Experts of a small language model.
Size: 16 layers, width 96, vocabulary 4699, 10.5M parameters.
Experts: 64 experts in each of 15 layers, a softmax router.
Training: a variant of Muon for the experts, 213M tokens.
Below are experts of layer 13 (counted from 0) of a mixture-of-experts language model. Rows are named router (the router's row for the expert), gate (a neuron's input weights, with its number), up (a neuron's input weights, with its number) and show model dimensions 0-95. Each number is 50 + 10 x the weight over its row's rms, rounded and kept within 0 to 99.
After each expert's rows: "gets" lists some tokens that make up at least twice as much of what it gets as of all text. This comes from a sample of Wikipedia text that the model never trained on. Tokens count by the router's weight.

# expert 50
router:52 35 50 52 44 19 26 53 67 60 25 43 45 50 40 38 35 38 47 59 47 51 47 45 60 40 40 55 52 56 39 49 53 49 49 37 48 39 30 39 61 65 35 54 49 31 42 37 37 61 66 65 51 43 43 51 56 41 39 41 56 60 54 57 72 54 49 53 51 55 45 55 48 55 37 44 39 41 43 59 39 53 50 35 44 48 39 42 48 43 47 43 49 59 55 42
gate0:51 52 44 45 29 55 44 55 50 38 49 59 36 48 61 56 52 50 46 51 48 44 75 38 48 68 54 70 62 56 55 53 40 31 53 55 60 67 49 39 77 46 37 24 53 51 64 66 65 64 51 53 53 56 58 40 65 53 52 54 43 55 49 54 55 39 48 56 48 49 43 43 64 48 58 35 45 70 39 68 69 40 55 65 47 43 44 45 48 51 63 49 52 53 47 50
up0:32 51 45 51 43 59 59 32 38 47 61 51 48 63 41 64 46 41 48 60 55 54 42 49 61 37 48 57 46 56 59 70 56 28 71 55 67 47 53 63 44 45 53 39 37 51 53 52 51 58 49 65 46 35 48 61 58 62 48 42 63 51 40 47 64 61 57 39 29 50 44 36 49 37 50 50 57 18 36 38 48 38 53 37 55 54 50 44 59 45 60 36 41 38 49 55
gets: "ing", "\"", "s", "ed", "ive", "y"

# expert 16
router:51 46 49 51 48 42 49 52 50 51 53 34 42 47 50 52 41 30 36 67 43 53 52 50 69 40 34 57 56 52 37 48 42 51 46 47 56 52 30 36 57 59 37 46 58 49 35 40 50 68 49 57 32 29 66 67 43 46 50 51 58 53 56 53 55 48 56 52 38 52 50 44 47 50 45 34 48 43 41 53 43 64 55 38 54 49 57 53 47 52 41 37 90 69 70 48
gate1:55 43 56 47 36 54 34 65 40 51 59 43 45 38 43 41 44 53 65 40 44 60 64 27 45 60 48 55 46 43 51 40 36 48 55 52 33 38 47 48 43 40 50 49 43 55 67 61 44 56 60 37 34 28 64 40 52 39 45 45 42 36 37 41 56 47 46 34 45 79 48 46 50 61 37 37 56 64 58 45 67 44 55 61 36 30 45 54 45 54 45 48 55 54 51 57
up1:39 50 37 42 51 50 30 49 51 42 65 34 47 49 49 52 39 52 49 47 74 42 38 76 42 49 35 58 54 43 54 53 53 43 41 39 53 49 41 45 45 53 51 55 55 50 66 48 54 45 48 51 39 39 68 67 43 60 62 41 37 58 51 59 50 62 42 35 45 42 58 59 50 50 39 38 54 61 57 53 66 55 58 39 56 47 65 61 76 76 66 56 58 64 55 46
gets: "\n", "==", "U", "R", "L", " re"

# expert 55
router:62 51 33 46 47 35 51 72 46 48 44 43 44 62 35 37 51 29 38 41 43 41 47 69 45 57 40 57 66 59 37 42 44 47 51 39 29 40 41 36 56 61 38 41 49 46 53 48 52 46 64 50 37 47 46 54 43 37 42 53 54 48 45 69 75 63 53 54 53 47 46 43 39 61 45 42 51 43 66 63 51 52 59 49 36 27 43 51 41 57 44 46 50 68 61 49
gate1:54 56 49 42 43 47 68 39 57 53 54 41 51 54 59 55 37 59 55 68 60 35 49 46 53 48 49 45 40 45 69 41 59 55 37 58 45 36 33 64 43 60 72 62 52 45 51 69 47 40 43 46 68 49 76 63 34 43 55 42 62 45 45 37 48 51 52 52 59 49 61 51 39 37 20 46 43 44 49 42 37 50 43 57 61 58 59 38 55 60 62 43 43 46 35 41
up1:53 60 52 65 56 50 59 51 35 62 42 49 56 62 35 42 57 58 72 53 41 69 34 41 54 58 38 37 55 50 54 39 49 30 40 53 66 60 41 64 44 53 63 41 53 50 51 34 58 53 51 49 58 48 57 65 33 59 27 49 43 39 51 35 64 61 40 54 50 41 38 38 31 60 33 50 46 52 30 53 47 36 56 58 56 64 45 48 54 38 54 47 61 45 47 52
gets: "c", "-", " dep", " sp", " end", " all"

# expert 4
router:46 39 40 59 40 55 46 50 54 55 34 24 45 34 40 37 40 52 48 63 40 39 35 53 68 36 50 57 70 53 46 42 43 32 47 52 57 53 39 45 56 52 32 33 57 45 47 45 48 65 55 55 35 35 43 52 58 47 44 49 68 49 69 48 53 78 52 59 54 41 42 37 36 60 43 42 56 46 50 45 46 49 53 46 56 43 54 44 42 50 45 32 47 57 56 26
gate0:28 34 47 41 51 51 39 53 43 37 39 51 54 43 49 52 52 51 38 58 62 35 38 63 55 37 48 54 55 42 44 56 37 45 52 41 63 61 62 55 32 59 38 56 52 56 59 40 60 42 40 69 46 48 44 62 48 40 49 54 53 43 37 42 44 63 66 39 58 47 52 75 55 54 23 43 47 53 43 60 44 70 55 51 46 52 52 50 56 43 34 43 52 61 21 54
up0:48 49 51 56 46 53 25 51 56 37 46 57 57 63 43 42 48 36 53 63 59 55 24 49 55 31 40 40 55 56 41 58 58 45 68 42 50 49 39 32 56 58 48 55 74 50 47 65 49 58 59 65 50 38 72 53 66 60 42 44 40 49 48 37 46 45 44 62 38 57 51 53 52 55 40 36 57 61 58 45 57 54 51 53 70 66 57 36 44 43 53 71 41 48 57 58
gets: " of", " in", " to", " by", " with", " for"

# expert 59
router:52 43 49 62 46 45 44 51 56 59 53 32 48 45 38 51 35 33 37 57 46 43 55 65 71 38 45 51 61 53 45 47 56 38 37 43 45 55 43 50 70 54 34 51 64 49 45 47 44 48 48 44 32 29 52 70 40 33 43 36 58 45 54 61 64 51 59 65 39 44 41 49 50 54 50 38 44 36 57 51 42 69 55 41 46 37 59 54 48 51 46 34 74 64 68 44
gate1:72 44 60 51 48 66 53 53 48 60 47 60 50 47 46 63 43 61 51 49 49 70 67 58 35 37 60 55 56 43 53 60 46 49 41 48 63 39 44 53 60 64 54 55 59 56 43 53 44 49 46 52 61 37 67 31 45 55 51 49 43 51 46 56 50 47 39 45 47 53 29 49 50 79 65 58 54 59 60 49 48 35 72 60 40 49 56 23 46 46 57 72 55 66 46 39
up1:31 47 56 43 45 55 56 51 50 50 67 44 71 45 69 43 44 63 42 44 53 48 63 61 37 48 40 58 49 56 47 64 43 30 57 57 50 35 65 54 52 37 49 44 60 38 51 55 56 53 61 60 46 56 35 47 27 61 59 42 43 54 54 46 40 49 62 51 62 53 30 44 52 70 58 60 51 53 45 51 42 49 78 54 54 69 60 50 29 50 48 45 63 53 39 60
gets: "\n", "==", "===", ".", " ==", " pre"

# expert 62
router:54 39 53 52 36 38 39 57 57 68 40 52 33 44 41 38 44 46 47 67 35 50 49 66 69 45 46 47 58 67 38 42 42 48 52 53 55 47 50 46 53 56 39 34 65 49 28 49 31 55 53 65 53 41 65 55 51 48 26 29 63 41 48 48 50 52 45 59 38 42 47 37 47 59 39 37 45 46 49 51 46 50 56 48 52 50 55 46 35 66 39 62 57 49 64 28
gate1:56 53 47 53 42 36 65 59 67 55 45 73 57 46 59 65 67 47 54 62 48 34 43 51 60 60 55 43 41 50 51 48 45 57 50 54 64 39 56 65 42 62 47 50 55 53 42 46 41 55 56 55 38 47 36 55 27 58 62 31 47 42 55 52 72 46 24 63 53 54 60 59 67 41 46 67 60 53 64 44 34 47 37 47 38 38 59 52 45 45 63 47 50 63 56 40
up1:48 53 49 58 43 48 62 40 60 59 47 49 56 52 58 39 44 58 61 66 45 35 42 44 44 48 66 40 48 48 55 52 56 49 74 34 51 72 48 37 46 60 54 36 43 68 63 58 59 52 62 51 59 58 62 77 46 52 47 49 62 75 49 46 39 43 47 51 53 36 49 47 46 40 34 50 51 43 52 39 35 70 66 51 49 71 44 58 54 51 63 64 40 47 39 44
gets: " |", ".", "|", ":", "-", ")"

# expert 46
router:52 47 33 65 36 43 46 53 51 66 45 48 50 50 45 45 48 56 41 48 30 49 57 56 61 51 48 60 56 50 33 51 33 34 57 48 47 52 50 41 50 50 36 42 66 37 43 32 45 71 60 41 35 43 55 58 52 48 40 51 70 50 59 45 63 58 64 58 60 39 46 55 44 50 40 32 49 25 57 59 50 63 56 50 42 43 28 49 41 57 40 59 70 46 69 39
gate0:60 43 55 47 29 45 42 45 54 59 52 53 42 37 38 60 52 60 50 53 32 69 36 67 38 48 63 50 54 38 41 62 24 54 49 50 46 49 47 51 72 72 52 54 62 63 47 45 48 59 52 61 51 39 62 42 44 56 50 44 37 38 54 42 46 35 50 31 60 64 36 37 54 41 45 37 72 49 54 58 52 52 51 50 50 34 52 53 60 47 51 60 45 43 52 29
up0:46 62 65 54 40 41 41 42 40 64 73 53 59 66 55 44 54 37 62 57 32 57 55 44 51 63 26 53 54 51 36 51 48 61 53 52 50 55 52 50 50 46 60 49 49 46 58 32 59 37 72 34 76 45 46 32 35 57 56 56 64 57 64 37 44 62 51 49 61 47 51 38 39 62 56 44 50 37 46 45 49 31 47 47 38 37 35 47 45 45 50 54 58 51 44 60
gets: "1", "9", "8", "2", "4", "3"

# expert 2
router:44 47 48 62 43 48 49 50 57 64 49 33 50 45 37 46 43 46 31 58 50 49 40 60 60 37 39 55 65 49 51 49 47 43 40 46 43 49 48 56 59 53 30 51 64 48 39 43 26 45 44 52 55 50 50 53 40 39 46 30 55 48 55 45 76 50 44 55 54 46 41 56 55 51 37 37 44 44 45 40 32 64 56 43 50 38 48 68 39 79 43 32 60 58 68 28
gate1:47 55 58 35 49 27 54 58 25 54 41 43 70 55 40 43 55 57 54 45 49 50 30 48 59 47 55 34 40 53 45 64 45 52 52 54 54 57 60 52 48 47 34 46 63 45 40 68 52 48 32 51 56 42 46 31 48 38 37 58 51 58 34 67 64 59 35 40 36 47 52 55 39 62 53 64 43 42 42 51 60 69 42 52 60 40 39 46 58 52 54 62 60 58 29 54
up1:63 44 51 58 55 50 39 48 53 36 44 41 39 46 68 51 38 33 56 47 48 49 26 56 29 39 45 49 28 38 46 62 54 51 61 40 51 46 48 40 52 60 36 59 25 35 57 73 50 43 55 40 35 28 39 55 48 34 48 35 44 54 46 64 47 58 29 45 41 53 62 55 47 60 51 50 31 53 52 52 58 55 52 45 66 40 50 57 47 47 59 56 60 55 47 52
gets: "'", "\n", " \"", "/", ".", "=="

# expert 34
router:57 43 46 60 28 42 49 59 68 52 41 35 54 55 45 36 29 35 48 62 43 44 33 45 58 28 34 58 48 61 38 54 49 40 39 44 53 47 40 32 61 64 41 54 46 35 43 51 38 55 77 65 54 44 48 46 44 37 41 42 45 49 62 61 53 50 58 49 47 45 47 50 50 52 35 36 43 35 55 56 40 51 60 41 41 36 51 58 58 60 33 55 60 48 61 47
gate0:49 51 44 49 61 69 65 40 34 46 60 63 55 51 46 57 44 53 51 39 43 34 55 70 39 66 70 55 38 48 56 61 55 55 49 47 59 31 63 53 67 44 48 51 47 57 39 40 49 49 33 46 48 49 42 48 55 63 42 28 49 43 51 55 40 40 34 53 50 51 51 45 61 54 52 72 33 72 51 39 51 51 42 55 67 49 60 37 45 34 29 39 50 54 45 56
up0:63 47 45 76 53 62 41 65 51 41 72 40 51 46 59 46 60 54 53 58 40 32 46 51 37 40 38 51 55 55 53 59 37 39 33 46 53 35 45 43 41 53 46 59 47 50 41 41 51 49 42 50 65 59 65 46 61 47 52 42 46 44 49 56 51 68 33 54 46 46 44 12 47 48 57 58 41 59 60 25 59 43 45 46 55 39 66 56 48 50 48 48 63 39 46 55
gets: "S", "C", "s", " World", "A", " University"

# expert 29
router:53 37 35 58 28 38 37 58 58 64 45 39 39 48 39 47 46 52 43 54 40 37 58 75 55 40 38 53 57 55 35 44 38 38 54 45 45 52 49 49 60 50 45 38 70 40 46 41 43 56 58 57 45 45 50 65 46 52 37 48 63 48 50 63 44 49 62 57 54 55 43 53 51 50 43 50 43 26 54 42 51 72 54 42 42 30 31 48 55 58 53 56 66 49 72 30
gate1:37 69 38 40 44 43 64 34 53 60 55 51 58 43 50 52 39 50 34 57 52 40 39 23 38 53 38 54 47 60 52 44 44 60 47 43 31 45 49 53 67 39 43 57 53 48 49 57 40 63 44 45 51 59 37 56 40 49 50 54 56 46 60 33 42 49 48 51 56 46 58 44 49 47 69 63 50 45 38 59 51 54 67 48 71 78 65 55 66 66 43 55 49 43 43 71
up1:52 32 46 50 38 29 58 51 42 32 59 56 50 42 36 63 47 48 41 68 47 53 47 56 54 41 35 45 45 64 59 62 45 56 56 69 30 53 45 47 47 38 55 42 56 65 51 38 47 53 55 68 50 56 65 48 63 54 42 42 58 61 62 52 48 51 42 40 41 53 54 57 64 59 54 72 44 48 32 37 30 58 41 63 47 48 50 50 65 73 44 58 47 32 55 44
gets: "0", "5", "1", "3", "6", "8"

# expert 39
router:51 27 44 52 35 31 50 64 50 60 48 37 34 44 49 43 45 45 44 77 46 60 54 65 50 40 47 64 59 55 47 44 31 52 49 42 57 55 36 45 51 64 46 51 49 38 46 35 49 45 49 61 25 37 58 63 50 37 34 52 60 55 55 55 47 48 50 46 46 52 38 47 58 47 41 43 34 36 49 52 50 61 53 42 34 44 31 46 52 46 45 46 81 57 59 55
gate1:61 54 49 57 38 45 37 58 53 42 58 49 32 61 52 48 61 22 61 32 58 53 55 42 63 41 66 63 49 48 50 56 36 46 40 73 45 43 38 51 52 49 48 44 41 39 51 49 53 48 56 60 50 49 33 39 43 61 48 48 68 58 47 48 38 50 54 49 57 36 52 44 53 58 54 54 48 50 62 42 64 50 63 70 40 77 45 50 36 43 32 59 32 45 66 43
up1:33 53 44 54 44 59 56 43 30 59 47 52 22 41 37 35 57 38 58 46 52 44 52 60 54 45 40 60 48 51 51 41 60 39 62 48 57 46 64 60 60 48 61 43 38 38 37 65 58 61 79 48 45 47 41 43 46 66 38 45 45 38 48 55 49 54 45 44 41 42 33 55 52 35 39 35 50 39 64 61 65 56 42 65 44 59 49 59 45 67 52 61 40 47 43 59
gets: " ", "0", "2", "3", "1", "6"